Weights of a small mixture-of-experts language model, trained from scratch on English Wikipedia.
Size: width 384, vocabulary 8192, 91.6M parameters.
Experts: 48 experts in each of 20 layers, 64 SwiGLU neurons an expert, 4 picks a token.
Below are experts of layer 3 (counted from 0) of a mixture-of-experts language model. Rows are named gate (a neuron's input weights, with its number), up (a neuron's input weights, with its number) and show model dimensions 192-383. Each number is 500 + 40 x the weight over its row's rms, rounded and kept within 0 to 999. Numbers have three digits each.
Before each expert's rows: "mostly gets" lists some tokens that are sent to it at least half of the time. This comes from a sample of Wikipedia text that the model never trained on.

# expert 33
mostly gets: "=", " most", " some", " all", " large", " be"
gate0:503487447495537502520486492540498425453452476488561448515476561523460491520528515503537453506445483467517532466586544458467579467516483538502519544573470476573513521490488494419445480416469470450498603444476479462525495539548469515523445495425533512502496446568487520457531495573503541518516535451481495545548486523585487442514482571529462524554428529431517538496455484508551532510502522562456415561561480499502517509506481513501466470517516506423495510483488539500446541522491480481493519480557577543467407570422490474515513540541545540494502472514513468503439518472497488515
up0:502502559429529470488520471422482464512483460462492461511490500525531567506387552536492527552504487526469546433542401448481476500454476483520520568499495431463483471503489526474513580511559485523530492519501538499493525452482485479514487538452548508470453546447481506496540552575512563517553477564456484530536484479482531460565543503488488445484463513519480481571500454552411496479499535551412477458498490478540497543526485488464508436539522470465455473655489513487473469497538519410486470460428539511511571504498520549573461455504520492484550513446474487451487547656499497474
gate1:547507526497510502536491520483504526467467503509507509442525414428435510508554436422492480480504524479448516472573521401468470558456514513520458507482437602451522512432478518533508516482516523491551518425505543475540411477488482540489578502477575493497376521445487514500492487453535473569507508458546503490509530480527445465578545505569501496451392516494520509516405526560435530506518494529473543508525476509542535500429506531445450498488530540484633483439570540462502534524529464452529492493529482484454504497509556486544476515485519485424542486556449431488532502547538543536
up1:451539423506471487503458462486506536461514478486479437451534490472470462513543464496529527512441522490484445552525529549518452537592516521439532531458487483491461516429452451513463477522446569538445493517520478491497464550506539463477452464483473502493480474499556507560566459540435545477531469562479517457512490431448500509456485516470408506441470480537481499545477493466566521560528461468526429478400445510440564470604485467518521463476503521490454466473517511472505538496516433526583507531528522521559503502553485452511488467489505496526486514476505491495501458445505436502
gate2:554464546497522547538447522427506530484541460489456524550572517498492508533511544545435507505485532471512491533495497568513502521536533469506496583541498493432496441549500509492504521523572446559447500467540483576536464490435564572513505460490490502480477512512456448489529514497418536439570443472420564503579537478471445499538439577558565463514503476491501507513578500511389561467456498456511535457562442467441498569514481531549433496502483431488466548459571451555505468491401519468531481412495462475524490532486512477529474506530508530534446478533514456477499429511475480518
up2:442418462538461459454477471501517478511501488490541505537473521507464468516470457509593484499421482510561470514515468512491537574473440454515538475426474572463463512504603459522563495468612524434546451533536518497521552481559472479566485556456422509433553489483474576532498451534566463594503496498524538484527448538513547508573508477485476519528510542470537426449431516463487471502436524531431536445480481483506445560521534526406537483489482498483568565433423456512606499463500494515553524511543533514438523461501492409424485553522494472437511498500506562544508528479496597499
gate3:507448474549490478529546475472515555438471536561450611439498545526383473394562484493458581528520485473428511537477536536500551459489512552505465480530526455523502423508495486515495546501469558465534494471438516415566531578541473467529503470466484414528459490543555466465535514434528443516511540511496560473511536587509506488508532438510492484507474557479488500489514486421521514550461499363509474508470630497501473508526482525439476480456481509525501487554529498499481569460482508512581470492461501549471490543482532539480475516520487505467480511513444562540504432429509506473
up3:475531464532517575562534490506542592504495535517483453512521520508483485475464548472504602428490482481468504502461508535453517511466449518469510552495514519525628484468576503463447503465550502506517503461474500512575505505502556439451526555567435482542501484535507506442450508601492543498436444477462478478530541471434495428464558556465517487518489502477589480619467483492501453540488565461406485634497493490470455445453513523499544528551484484519491491538559459377510496523533441415541553528529510493525513499460545526437484443510449585553564490496459556489580497549495513466
gate4:490469491473479526523576517484487530483449528495481431498452471571548518530474504561500440583447510499489488526517481471496443526478545526534554507512521478455484447486521576515534512570540499561535544490460512519485496517445521468480549537468553548492481499471571458539474454516496540442593547476461466484519594453438477493510422426448511511586497552478558502522574430496572496441438541494481467443463572489567562518509561513436421527460462538522476479494525459473485473476535508538457517400518551512529433515484406528459520503475560508479540454539430453478476425478504528471
up4:534563488447549496531528557471467476445478477525477527476500447462528515468507555470491471518525513537472464419577533489466514464443524534595475469516544483526460518484547532492496475542486482522549546491484495479491475557450520563547497537503493434510426564497533527519460417519461475431463501525469506446504549517437522515447520501460553525490528441488509511557500546471509588494416530453420531558469542498436499455536505482460511526524507541510461469557540506493479559490495512482530501541494466448477455444537498531459465507512469512389470541536470472540539526483621495489

# expert 20
mostly gets: "ō", "ya", "tar", "kar", "ū"
gate0:459467473501518471511580558548531560504484506556455484499507422520514465465526541461512486511495535469503454559522449516485528437414453495545499494462513508528532506445475517468558566528520592533525550449531460532459549547504513462475468469470459543519461425540482510467470552487431459486534472519469471522540551477548485504502413491462487545500444472546505477469481475541503475573524546457438526450496507501482476465493540508522568389504473516555512514457437455439462435444518492428498474491499542529517551489420508495478469471540562573574511518446539544483468520474477497381
up0:500505479508464547589485534516521521545496473481462562418540483521516526496453552503469484470503437549514489548547488495543511519513517535442543546468510489457485447531534506558516495486555447413501444491557506478483512511534549509464525454525527537535540470491489469521475471464548540472524506548425472455490405489517539497515462523437495456539529546515527520567506548442465470513565548463544566463535507481498543578510482449529443537562483560483474583543469478543570463474534491570462528448479458476529513504478493502545504517486499486581490518516468527431452449521530584498
gate1:516520557527518498532477505433527463460519596486510575534469462397519534496480520536510532483511478543486516542464539467494566511495564471474481516489538504559535449448536567543475512470545484498508429506519516494540455449513476509514554440509478492482579427487542544484482549443451425534482510505557508483511606482534523442539528529505493480474496502524438528538502470474473484482502441473457489590421452498512534555522501498570456483512582505522511543487535446481470503521423435486490493455568430513503545542466543545459513494438474476466509446565583495409531539534549504507
up1:580499574438452456442552470445548510524479555482563494571509477548470436490533490479476528540399515570529489492492548497531518454523504517441491435507490497516529461514502564491449528505502476511600438515555537495539556502591453480515515470434499499505528503454512530557515534506487565476498476468485557466490529515559503427514500493573400485512503519496540516529542440437563468534436522517548496532524525585499505468557523468489532552514518510460494468445415457488519450477479467476471467505537470513544467567456559550477529501437528516437506497565473489400476548533457527530
gate2:549560478434518469503450454451460508485481517497521477498488505542474502514502510485519528464469594550483517398591402533460508532502654484510447480517504501474485473451477492423506539491417421560480520560590442481486474481431555462558533506495476478553541460453459428508493525465496484413485438437554484474467461516562507544533462527522603496439455513491479462476442499492499454489504458488460499483539518423493432418448473460523507461571470544565461511492534534452530431446381575521486503538488506519543483513589457458447547516508491540514515511492519481544539463506436495469
up2:560483514524469506508547555524546537497493469495445567637472479506511492479492531520513495468512510558483560452514464518526452484486478521571479474532603564470414561517457469552482512466497481500516487467547524575491455558478454488490534515481555541446570501416460423582497497516516519456499546482431547501464489526497452513505397535477550566514551499543493433482472537530486484531489514532570494465527475555517550502498444509534461533489479473552509474512452524447445494470541480484538540514470532462523581512541511418480514532510463479512459454513438411419493473522462569486
gate3:458473526515486536552508489537468456506499568564490500492544494491444462534465513478499489536546430533453580475477527585514532443434516475500533509524500615508500475520447507452492522512502485495504520494567510519461520543520485464503483539449449516587396543517503498443512455425511488495523522515455553487556500513503545542453419503476528483565565524468501427477537421475514510512480551454600588532501526443503499542433501528536504460522504450488452507512457501492499485462529492437467465472531430572499513508469492513403528485505591568574488509442513542432433481438461576498
up3:521537469504478497504536493559562422527563500471538525557417488509545463571513444497489493548504530485451450560472510577470473538576474513497490465467551513447560467459555512545527516503471525404475513467454448546557453522488464475533524560565474528450531470484474494590495399503410524584496460495529473546518552542467510528503518513498512523498470449486544501468491487504553456489503476490541436490481479539524450499563479516496519568539527504494536501509518480472575524472496458588423534532480479453440475435527455405502508482494476408529497555579480544440534497551568481434
gate4:467486465543525486482525469524502455484559538452498536502576495510480567531527445552476472508458492553448559514535503507594540538465490499462552395484524477499571530430505512506515545528494466528457417509522469498430508491473538446506536564525518506501512451480502498462509569548522472543500469487456508563459468505416537456492542489529508476541480549510492466462555497493574519477447569512512490514417493528508485430436530545540505443397504528455508493500510555557576477557503463476543443537520476425421495582496533569561347555469471540518560504494550493427510567476478554543
up4:522546437502479516567517523486428483525473516470526464481478425475551509486482488483479424485482495414509458514484520447474539532515485500472517492490508543441509567513454513470475548481438396476505569504497509553476475495509456541581505455538477503556499360505487510501535431540488531466535527452500542564511464433451502558583469502504465477531514565484428462525510510480489517508505492533457446525541491530474549558502493464484453495453510485492488486511478413445531450442542526542504502454510472516497505527513505489522520454594503486520537487499573539476537507501499443508

# expert 42
mostly gets: "ka", "jo", "ă", "ha", "ș", "а"
gate0:498509443538477481457502499507534446482438426557494421532512548470499490480542513460557544552538502517491491524487553495484575496463419540507509487565464448479551478531463523503511439479419496470526552501561517539511457433482549443494477533487459493494544494503507530441564570529497454520531489450447479398478553480520568435496462443429533519523551442504522483521479513541471507495440510454519568511537514568471542536478490438438455476569493526522561534474536524399504547462477522532451429471506477517496495513449486527518491510552452484488436520556408485481420464491513542487
up0:530401530511533599512502545545509522476549527484531491516475463462536513517492461567592549498469448541467452451492520541515424473555530473496510539506511519471516551436513509505537531512478500447456468494461455442512598547487426566460480509499471502527575557478513558510486511494523522509492519478420515540508506520470485516468439465484467520475462509412492517570489531532449491499522531401531411523543511453506488461496548544493513480583448516529481451499506488476519477555503534486473562461455533503516472480522457464523483453512427466524481484483523538472501525473495565523
gate1:502528475487535511539499493500537443541493466496545481484421454570598502487563438478467521424474382511490481601554502497474583555453474477492439477464515500433558489479466523470493505452521472521516452497537504517474494534523457461519580524498443512525473481524507476469532491481526505453475517442521505520508460557450487533506425470538500551548491529491430508488513474407503460471467536464551440514453481505516448556446522472509513514468404565492534538527529427470596435493423503475484515498485517511559427527459517546546505529509461514474528570504473521489602505510515435509
up1:468443549447497503540471421462526468469524456515509498486570515480501487432432529451475505529455456508532588513480510498607512435486509465448488511481546510475534467470514475468513522470557461514507457443445508526526559521517492512544463473492457547556494449523530456531530478471444618519512510430578454454466568536544500502501513519526485466430514471520427473548494574511450466515575434521475427487579514559474421546491462546480477505488506452576531518482446500515527472459487469435471525451511491531515530583479520557495420442470543520571449510502426509508513492473503483524
gate2:488514444526500440582573432523486522479500540521579461515527443478473493548505483481562395531481487541537507518534477547503488501481493590379511492507503515523447526518479507491454496471495527490445558461498492530507474521485409509441521516528426559514560445526465497490546546558464494488512515528449546550513471549481503498488466474554482466534488497470532483545535471454510572516466549532453484527537494506516462554552556496479477536547526539533414527521472460475521509528515555603471486474480552476474454494450484426432501469502553586515442495452477432471427522513450499489
up2:520493414468506511466464457608527523509493518459471509496477509485557535513515459415627508543543424542500568508492504499466521509503465470463547431483474505530572505477466546540473477496523512518531518464478550534534586466467511435464500496431456505454450478547536503478538484555448510490436518487539506519495427518462413538507487537520387507478470485478509488490503507458488479572437516482493445485496528489549482481454500520494426513509475553457522471491456506479525501524538530447557530469474480481446551521548586525470492484466477498427541485478528441397424496519504522545
gate3:527494526485467578426551475418515478476571438532496498460535525525487449562519481486526459530524552536474488532512461501416463585519497522428417500481447498511545515488400492509462432546568547420450506569550494498456532514469487541502544537538562502510469538484491501474511536519479443537502510555552522484406572535539490596533497479502570464518544505518530442498517493548548509522477541410457518527460483437535481556440519499602482399467451508423478470505521480534564543552483585473491501497494462461466468495469358533466484485474458482476467444489519504475448516450483555466
up3:466544499534455453473518498452475544497544520448504492474490458481529466471558481519471424450483423538418531537478453511527484528538457490489560433526507556564571510500438496522496512492465462539556434503518478465487459501456522591457507466553542559555558524483441457524407466476501545536501493446557506506547508517539501550533525458449487539408550500584399516451518542538506486498428527456507548589491475476496491476474553477527552572518483504556440517473545532461507534504438503494501536532492440481418448454523534506586529539527524491497538505508538529494540571496478447558
gate4:588498548511510482506533451519506468438415447468510503535480433475456469484469473475487461487487471505421551475528507444453516453496545483577511483490496548537470504455537485494454475500513536451507516485475464472552483442465456525519511550550492507524475467471476514547490548515470508462474514540477528531474507492431514401473456506536470444542464518474496494456472514497482454445571488473497552516497486514488492427541462547516560578417526492517486522501431509466599524542502483561456476520477548576481434496402495559503549505423471504487508502572485512471517609536507491542
up4:509544586561470541513556440426490543508489453435444480467539498518467566455485483452502446550412499518495595500494475445595453528542494454481529560490479544516515490509462431518478482513514470507505466521535515537508517472555496455505482439540534532498511531510539542541532506504580516520546515480531550519467495480479545468550452413476497476540525521454408568532527455557482497543448531449517550494484559464437492462494479538447466529478555561494462515472519478497490511418541496567504508480548472456436426462484476515518448567454591382501517502530457469485527522536511491516

# expert 3
mostly gets: "wood", "ford", "TS", "&", "gan", "dy"
gate0:426510506561492474470494526511452496517465522484433461462556502585484499519489447524424484563422458510465434499498540500502533486490480440512441522552541495520518484481499528541506458492475509527468514463487497494551521533575398471490495435525475544490518468579511546569428518482423484395537478485554542514418527532541431463457589463492567441492534463460552473437524508530476495470493477478593590479559487464504523460556553465530447481448490485518479469518543508474518510529491522502491580517476523468440540540515572475437557513541409464508454513487500471475497499422568481438
up0:430487565521503522488557472531454509494462534479541450538552529538548471505483431448434489480582537521498499482533486521457520432534502529536477584455468474452514500529471563500503542418472537534488475496465500459545491483436393423463499528515487529478511559515565471478476491473461493494521543571486522508558502545502511486458508476540547565492504488489536508528436551495471494426430462533526479446498521483443549559489547482467529426451525445533482512476511530529543421458490575534521506454463480460537501463553524538456485478502433453420523493488531512521508546408543458509
gate1:571475470490496509429558549508528518528543419494540524523610467498484520528520502458549499585477431542420510513423527481471495472499500494519504411505462453427479522477427498461526501539518382483548473502510471496550510437503422424461516526542523467538484525487494476444569552561488572514518544551527531526429500474517529578456458480521534517489511492509562516526513446454444462530550510555513492586442446505537429493452483557481496522508542550499485484521529464485548531494476478446545492517451464450493483606539496509447502436453495480562511480547460541571477459432484516516
up1:476477573491434503453462524567547474496506479484516472496430472534513500490521537505517493517504509540516507515445548537458502533617416435509536558600454491496531457487440476485524563562528468454534473458525476492464492459508501481518530573570489423449489432461515444475515519538509509499485454481483499459536411545500488530487546535459574514537481421549488427457543557499558534499466499540498493526412512469459461512539473499445488530459503515548528492509452544558535495498524474477447573513523534508476451491462500467469492496501549532449548536531481524534527470619508432522
gate2:531501508487498546470456494418487528473524506520431590522549540567392430396492521495509540499468520450519464460503449548467540561521492472481456501496524450546452469577489473444555571514518482487467512476522422535519485498470492521526478488483461445522511565467463472497548517478443505485505512483467540471497428586525472576547462486486514521473558589518497480427491549464528549509546485500497519501508514482483484534561513515543512482499555532447446480493535441521610536573452496489446458508459482455572497535426467532513603519543479481520482501530434455527458535466446457443
up2:527497407468560466567482527521528485536500497455501410519492468481482527454486616448505546445525521462510532478521514532505487458560566500529542509470539454536547498575575536524484536508509475503496474523521470528532516491496461541465455449467550461450521566463521564457562547473462513474504523491478525467492484491528518529512504514516575502486499435550455510511470545552528460490502503503514510450535557437505541571364494487574453503480603558432519482530525507505507502465515499525567493468456503426529502444491496540495530526497500510484477549547519388518455449484470564498
gate3:524484526543524542549532557504493455469514414436554591559462530465478492419471570541450415476451510506517493462458513500490423481496553406460427531505462546473485458547531479562473522533445486447512491503467471562522433541528521429527383546593549472454490452505491527501547447539505469498495472494545497532494551489531512505501493539535552546510508539525494515473495521489471497509509551520479556499592423495523521467452444562455506453546531466573482474484505553534479465539507552492507550479494513418485595460547472459514462474428502526502534504433502536573553515477603486517
up3:489468530513532423549589503474579516493484512404506474478413466592507528576458537458455462432520500494460476523486400529504466575478484437481520493509446514527478527458426456503487512514527459517514532445503399522485507457489540440427519517519425462534481523503541549565429492434520523491499502515476476530487527476502500499535565494472475498474491548495519505495449400463630508415541455488490572462516531537573490436473548533462485525481506492422461541529494520486493520454516479481483436497462442477481491531476467500512488537513516436532509564494486491505467525491513440527
gate4:453515510483502548497486477559536475537445506467504502481491504510529462589505472522510477462508461451481454429503532569542544502545552518401480517485525509443510521470512517521494551495517481484506526552554523435548488466539463455576504492544494517534492525459529539520483520523466498533456511537485623428573535511473411523432475520501486476466540535438527448502447525478494516545539533437486479514544457476539545562538486509485495521405515512566539489517493514471574447527440507454506528536561563577405513529596457535565506531509459561466527509539530426482502503485512533512
up4:494455495549464510573553456570528547556442445441463526421514407543512468480506520560563509596489464521521543498484486514457482442465453396458438515567467489483516472539460470456503571516493475510561507540559493459424560519562513500475510460442523474542542485492536482465551554510542502496491448486429484498436457511455522427446458414492479499476506506440502523504441518531583549445512415510468508502479439537457528578501466474497493458528450490584510504449492485517548515516499479512463475562499522498514475470456557522445508536525470558488545496446526546554460440548512530522

# expert 2
mostly gets: "wood", "ford", "da", "dan", "die", "gan"
gate0:527482426565522481557494461490562540462468506455400553463472463455459440485504517451521484490522553468430480556445513501494506448473563493524513522509513556565489480494507505514463454531510433503461476415440498510534494483444524534522567519521452529483536493479486480552520502482504539497532512407484526451580542435493470450502466468404488441568469458439468521430442522441511567438496558449533475553545493482474540474501506415555493438542503604495478531536485558470545481534425497513542439537506432554482504496536510470426518514568485517535445485480551391461537525413535522491
up0:557545480491455437415504470533521466486464501562563536561455486508518452526528539465513459495485460509530526483576500550549552488485565571484493485503382384531465500539480555498453468464476393526508509625527532473502563507549478535429575543419470532511488446505568493503467489430502421486486522498489541498550503502495513556581482472512491478517519483551470507445544514511480548567489526536556555505459476538479530478522507454507506555470500473473557457510489495458479530490479491550468505500513526486533423555550433548439494514475561519568496469524494501475512497458483575542
gate1:529546544484490484526535471470500480467498448544527553528442547489438573524504516505518435634530478537470519512493449541494504524465525457488497472500505511454555445512531513467495502448467559463443489488513495498537532534503531488488496509451450515451485563484558597479413515510464472524437524481474537478517481464575485412506518485450538485428486471499560513509541470485526533507448551598542578538566509456563497471440553557482489530512450548497508432507490456518468462535449565473476531518485506462438445560505478457551431466479479498507457518461438527494429494542473560457
up1:449476466467490516530503505513503500503490520502481506451469512603447459536465522555515541478482549536533540473472527505515507464472502511530563531561509505481473534516484479534430415489554434490517526534548499496531468455517502469510487511555615471503546427557448475535576479415501495513560530474423546490521566490475501522487526489537528460523474500476573514531534474511434428477472531470382477493501481491457466498547487498505511469551521496496463501474539442426514482513532480447493472486480587556472485463495499507491548495512537490609550466526561504561504456474517498527
gate2:557512519445562544554490505463498495455506502490477468456523551511509497534542472545445496504450556500552541511425550462452448545566547453566543514480420526502542526485471494567528428507497435479499475512507474488482468525526457487510555478468490500536476550497505551515473437521468527515438513457513491490464569540442567541515485539464534553428471530413582551467499454592457516439456548479448474504534470508532442562510460423537535500499444555433404576501495483472470520554516539490531487561434432481547484549516470416539506517500521485485528402466386545514480559475596472580
up2:451474525554479493461539564478482473521498532503546448491576541475509466462493505531430515482534515418478459471461503484465474515446531517531560492478532465522489489478506595491494526536467533528541539465492474434580472465481532571498487514511526501507489522475434525451492470499512479435602529539520484529505486401497408435475480453472538449452406515561577535469565496488416530569492480468508507555465499477528487508427544517442410501465523474513503503526602543506448461543519558517574452520512466479544540542534547411465475465443513527497412497523524437487498474460527478476
gate3:446564477486486519534484521458461482496484439436548537561518563535425508409506476459501541551519527546555493497461482592507502517425458489493508533589542503491486494410524519539522469544514443476485504545432446534535500453546479506496505462481519534503417488432506484483540531546464457544491466415472500474475453503468511522521482563479484506549453449406481488531516502491522457510519544474531380557511488501512508372477481526550522503560487557550511514470541494489514485532434502478502500441519505464586531480486432438510482458485495455516464478563498375556485470513505427578
up3:542481448439524467491402593461506488431494453490576511509511545486444513479500477447449545586523492549518488468446540506511525419452485535454517437494452487488479444533525514473419552543473544468447466452473475518421456575492475512495472545491551475435479509499478478552533443523490470542482497542514553511470482480487499505471468449524536533523425490433510450438495509419546521528591541534472522457521515499545586461497453488460519535558543563516520525531619510517446514526466507538425545482523537539448498538510496520485561499453473573558486498546519431538505495528484489479
gate4:509517483499495539487427506521516524564503537538489458450505520529498507421543522525529545456541488440492426483492496524514555531540481460480547506450554498538539466421533521512504516470555567509555510524488447471514420497490481496517591597461459508456486450538516478530503543506427479521542412424504503475521534555488503535538536482482477471418600473424524484489620526484508527471525459482514510476386499489526496502529474388508463441445425513516493466495561468531543434546482501454521538535535427532473492450487490460538510514492487523450488518498486473495552499560497424472
up4:531537533451535421499467480536487484429510489456448517484491436419499500512518511522421510450455530499523429464457412487511513548506467562535562537502396463501515562566484451536494488477482495499461474450498469475545503493538501550519479544478505439450544516550531483454497435445550524532442441474525548511500544530471558481539545478553502553488529504492571513508509478422450435511494473489507553554525520486572537486514498568529537501517439476481497454497542509520502465469450530523515513542550458454565522493494559568559560518493500446469490494470506474469467503483496479556

# expert 38
mostly gets: " Mol", " Hu", " Se", " Sil", " Ter", " Sen"
gate0:474538468429437489471503450456503482498554471497499476469431516481445541495531482561448567484454484477478507599424531475501491507389454579513460567516486486444386523514488497568512447493441529519551554461538513492513500508454543489466501512512521510475516539483479471550510483493532495523492463442498516537475409502544419480474481552515419528484543609555509530472566455503473571436459489501477443498506541531557446557454496502483455509511452475507477530469596497505474507505432457527428555500510487558520551506548544450538441450498592476459554512537525498460515477551495523447
up0:502511521483470480529536499541462516489494517478475493487450538557525549498516444412499454525507509511474500530482544593541507442532475475539485506533552549603470463543533540496478516447497479477544477479455552515469492480462461517518531530533507490533559481432495481537550468478488545492498472549512507417476525506546536469442498442540570459527549486533558517467488426504507532537485500501527529529493502453456544535519516480466516503515513513482554526502554510493593528469489474411543437433466472477519597490511586409461459510396513495490455451497513517571512485558492505483
gate1:552523525415540436544445470468457467493478484545502444525479453527436522539545560535478493473516524507522477459573437502582543546507491484546495509528497436519482546419518522531478497505493559548441554488493471469534481549519502548424497484539476503492430538444518508495505503548446427505510514514446502568442457531632582461498496457581444439480532543425511456558539448522511575591534470509444532526497532502448525507563518450511512484559514511563476459539491466529479491544509589434498440538506515497535436540542444378518518534482479525446510551427494487441481532497448529489
up1:579466480449558496464531472476537480517542469528511509508502548516459476546479566497532525400552453530511404513484511534508487470453474528522418475486530524552469539477532522517534589488511584457405484466512479467531506581591488491467495516524454456469462531487507520489496563571519465394490482501512521528515462585492619444517434529549448490457535514472494538495527525473452519539483469494473481521519446444456490402477531471471538462572563448545479450477468536573506485476432465441543458536493432509510475511486468459556503473436530557457545439444513565442519523400524577497
gate2:494509459540514412520514520552495451438519497493467503464509546598470457518489482500490514494469527508493534520481487568476522456526553501472499563485481481546488477513514526535517479508598518544548577473463469521579485432519532488479584504459582500436469451478591564493493495459421521535522546503555527515524536474510454526437481469511545538546505553525538539512563519455496507468524545576474474478520491574515575439544483534436461543485527443488481462486536498490519497545558478493499492475503421526503441533449523504472483526452567522538452499504437487527473557516488451413
up2:472523580562534497517504399466514502508542550509506466465465423432443518482480527554505518437538518534476530434506564453508472563521512454422540526504456433513427505516499429470544462441462450521535524588505461501525588513553495509496563473526465549550436543475545520473493504444544496569447491531437515557510445505504539480463459575530478435574575508513537501469455416472443446486513437470546534515468440489482494512494468534488456496445506454482517534540565497549492487618499448485505490531487469485492483535460494549493458522459510430494508474543493461567442484493480445548
gate3:395547475480469536472449483473484518499569479536580496492513571456472523580522474434485447474507460483537418503525476475502556543574473470458500504477575538509463434561469499541447490495485518493500484457469447467433489461537469537435512447501514535442523459472458541545539457553458448486524474476517523497563462505568517477518538517473425509557600490475449500498480496472586501454519456447470550507504507455429537548494499501513494534541495462444483504540510529489553482501472531478519532557592456483495513476512507439563547516508532525493532509482489517487529502487443509499
up3:492499506433450522458414523459484532477551492466488575476448500393575542527513503501516491463551462492487489437437489472472507501511557518449548501495426561530508480524502577461485543485526579494487512478518500500524521502495472534511509536547478588506474458500507528527463532556523547496526466444463524540512516482471489532557479399457485414582532475512536483444448473478618515556482500463533500515542473555522534508545540485548503500456461467533479523502541474395496492467463485423419509459522521480542472481442441514539494494473465492534483498523499472457602542471454469452
gate4:464509499563499498546424504555601539516475500524636570554492479499516476480539558506479495528567534449483432495482488480522466512498485497630546550492492513494458525440508520499479495486456484486443509552538534495474452503490474581481461464495397516464502482573502524479547550510508496470410490491522477542524552452487514428545533440561518482498473459508447479446532502439422528454444516503511527544508530488575453528499531524489531501520526489443569366504462453452476451574562540488469521426516465593557535528505458501595590456527468434485427483476515448493585488491456484495
up4:500433582435547475473450455453440510552482456459458583567498492460437379482433465527576532476484513497480522519462527485487513467491478530530508478475531465473484511478570447471516534536413471496461524491534395541512484510520479492425517493485520458467469566437484469450555478527518462514513472504522535439431449509452513518454505457502526480493528499499516561516607546498499491521425573527510493490504537489477522521512477465441501500463486528508487482430491482547437517446495472519532512613530427547548515468393412563496508480450552469456434515496489505495556481488452504489